config.yaml
n_layer: 9
d_model: 192
n_experts: 40
experts_per_token: 1
d_expert: 256
d_shared_expert: 0
activation: "swiglu"
moe_layers: [0, 1, 2, 3, 4, 5, 6, 7, 8]
router_score: "softmax"
normalize_top_k: false
routed_scale: 15.2
balance_loss: 0.000189
balance_bias: true
init_std_router: 0.00755
lr_router: 0.00253
n_head: 6
n_kv_head: 3
head_dim: 32
vocab_size: 17764
norm: "rmsnorm"
norm_place: "pre"
norm_eps: 1e-05
positions: "rope"
rope_base: 10000.0
rope_fraction: 1.0
qk_norm: false
attn_scale: 0.177
tie_embeddings: true
parallel_block: false
init: "uniform"
init_std_qkv: 0.0355
init_std_o: 0.0
init_std_up: 0.0355
init_std_down: 0.0
optimizer: "adamw"
lr: 0.00221
beta1: 0.95
beta2: 0.99
weight_decay: 0.12
lr_head: 0.00993
grad_clip: 2.0
warmup_steps: 231
schedule: "wsd"
decay_fraction: 0.884
decay_shape: "sqrt"
final_lr_fraction: 0.0
batch_tokens: 131072
seq_len: 256
doc_mask: true
train_tokens: 762400000
steps: 5817
dataset: "wikipedia_en"
Below are experts of layer 6 (counted from 0) of a mixture-of-experts language model. Rows are named gate (a neuron's input weights, with its number), up (a neuron's input weights, with its number) and show model dimensions 0-191. Each number is 128 + 24 x the weight over its row's rms, rounded and kept within 0 to 255. Numbers have three digits each.
Before each expert's rows: a language model's description of what the expert responds to. This comes from a sample of Wikipedia text that the model never trained on.

# expert 25
Description: Paragraph-break newlines. Newline tokens ending a paragraph after a sentence's final period, just before a blank line, new paragraph or == heading.
gate1:111163159113169111148156168153169100114114105104094129131062116145096128084120141072163138098113100127081098162122131103110134107144149119130130124131204130082095095135140104144097138159148102144146136184122127137113074130094095121116107131152084125122116136142104174110106166122111133140135123139131131121128099139096154105151113120112138097143058162166148139109118121121109113138165086111140128134162141117114127145118128115127134123108106158131150146131113119118153151123144107120160090153124104158122072156108139125097130118122115149131078127116137130119113081129116138171
up1:168124121138133140117117073128109148130128136115126176126173130121120078137117155164131146114124131134190139125123151135115143170117119109165154101132135140104134171137142154162107110145100122122137135065165152108128202145159136090128151138084181116145129139105159099146128111115105106117148112104131125161145196107153158141179122131125126109121154099130152097149138167133104114109149147159092145132123133127138139093147110120088130172155132090143147119133135149182146083104110089144118138129137121120164120104121133102127099177135139131117142167125157099136127185121134112123
gate2:121149151163088121132139119139150138147117121123169128106113168110135124147151136115158153080094161145139110125113142129093163109091089101146129170118116152126110130117137089103134156148130070129166137133120138152100126101102125111148120159142141160110167157124152151128085131115129100127126163073148126076129125125170159188141123126117160149159106157093143164112109099106116116115123105153107127175102088135136129159141125134114143135114160131105137159156149132117150098163111162103097147099148124162150095134141139117151133155168140172150125160153148140117160145094173069110
up2:163151092145125126121104131148131135115116125132144099134062100120139085165102146128155104067064113107108096125129095149096103148116106114129114127117121123123120118153097093093144124136076132161113147147114112139110119122128101082125120093141139122137158141161106131124146138140125115119132095091085130104092165146121116170144133124134137156098106145132155128174128156128114105111145110128115144118152128086139128130139120139081083131084112145089125122153134138147126073121121152052146133142129119110112129146125158142187189131165142104175154128121109130167091139119125082129
gate3:119155100109123115166171153149105108108092130114121123120153145098157145131103120146107125149149146113124194133116095125124128127119122136116154116122168092138102159105113147154133145107104135143164139125104139153170147121138157129117137123153132083131110133127142130104142136110064167133164129136129129091117127127199087106189148082144091123133169126133117118127123090132126185145103150110139091102106130093113155146112105119085134148128114108133107149153150134121094079146126088142138106136133134134134120082160178115123115141150136116072165151164118115120138121098057149150
up3:109122120100113114122114126097119146134165081139091151137041106151092138135143091104142131092132089145133111142092181140082121045134128177147120159109101141151125169133117171134122100114157109123118139166076142128134145129095134154138119128121125060134129114107128149132157121147125092132079136124124159094085122126083155138103154125124113115123069143125114151110134126126124124123188140100094120106120121145145117140145154111122118126119149144118162101087129106133148134133140130182140139139137098100130181112104123122143142136121150146138157102143105155141159132100140139130
gate4:140123126102143145120102172078109139106164114102121121110136115093102182105157099075157120149127134121082121106138080137102144120167097076176145134116105127134105127125124145119114124134150118147163140176135111121154182108095153167123174161134129138110123133114106110139098098145139080139162144127144151096145126131107113149148165160099126125141128094139113145140091159128133134152090092102153119115112171118083116103111143172085134183136125129119132139108101133167114141121116083136158131150106132136114124106184109129084158150126114143093146097120130121115152123108140099097
up4:130164133118133100141185147147099149140125174129140127109119122134151125144145101131134119162125142131087126111091119157140118122109150098063154145151110095115151150142186145086093146183081132143118121089112115143135098140159109118181136158137125098111177130156127154110141153127087151112151119105157148112135156151135095121193098129137148127137115131149135153141133108115153136123158145135125125135134099109125127137155113111126142106112143131081059155144130163140134114150110094148149097083155160142124092185162108168156121140161165140116095151144155114142112166127116123143
gate5:132117111158153118083144160081129120137131166140130093121120104174101115151154050140088134118141128143095172201097122122140130139130154167118197115109124128088172089144135110110135170111120121137093124122148112131149087125125115081132148129066111159095132120167119124133180148122125085163131113160111102129108126137130144146123114113112145161119159101136115111127114128122104102168125175111097137084138129129152127139118149099122129104113113141064126128145171117122166103129134107126137093143138155140145117146134118159120113142129135153127104115162123082121132126170118132149
up5:127079122108104130102145162102095089168112121120124073130094127129147157072136134137150115182113172161060154142063083108124118106146156136106111108129131136100126184110138162127096131140146128128148097074109128125135113117154143143148154149137099130114165076117139136106126126124118158110150124155102093138148144123153166086121136082128159145131109149140133133116137126162148166170130142147104143091128135131102120101110149156157137114129137123119137144140097157141164112128119135142161111132141115128130086134177119137150150104163126135127111104157136081119146123176140164169
gate6:102200120120111112095134095144116174175128139141142122130141151147094158217122114137095127083149136147126122145116142123192113105084166134120155159092134119131151144139128129090149140095133144117121150135146116120150106117125134149152113141095142131147146158127111120120192136120132109125135088071119093131108149148147118108120134100139109148128134125087086117093085127133144170115124156181118102147120115143125182106145132073163132141082121118129120138174112152148128135114101147113131114132105140144127179160133131125157104147134132122147114158091115146130141178156112117124
up6:149134130078130154122124108117154142140119112135144080124123146136150154122106141206121115129099132118126131121121154186125121131119130125121100151110100109109113169145142137144145088102124099144158149093160177109125146135135070169116192122103105109127132098142148071138118127140138121072151121134121086106131146152121174139141116110157161136120120125106152136134140120124131154119180133139135129123121125138160126158134147120184126149125168128170140120107143142105118152108126198168122096145123152150148126098120094122135104136108092147092116091138162130146166194153144167136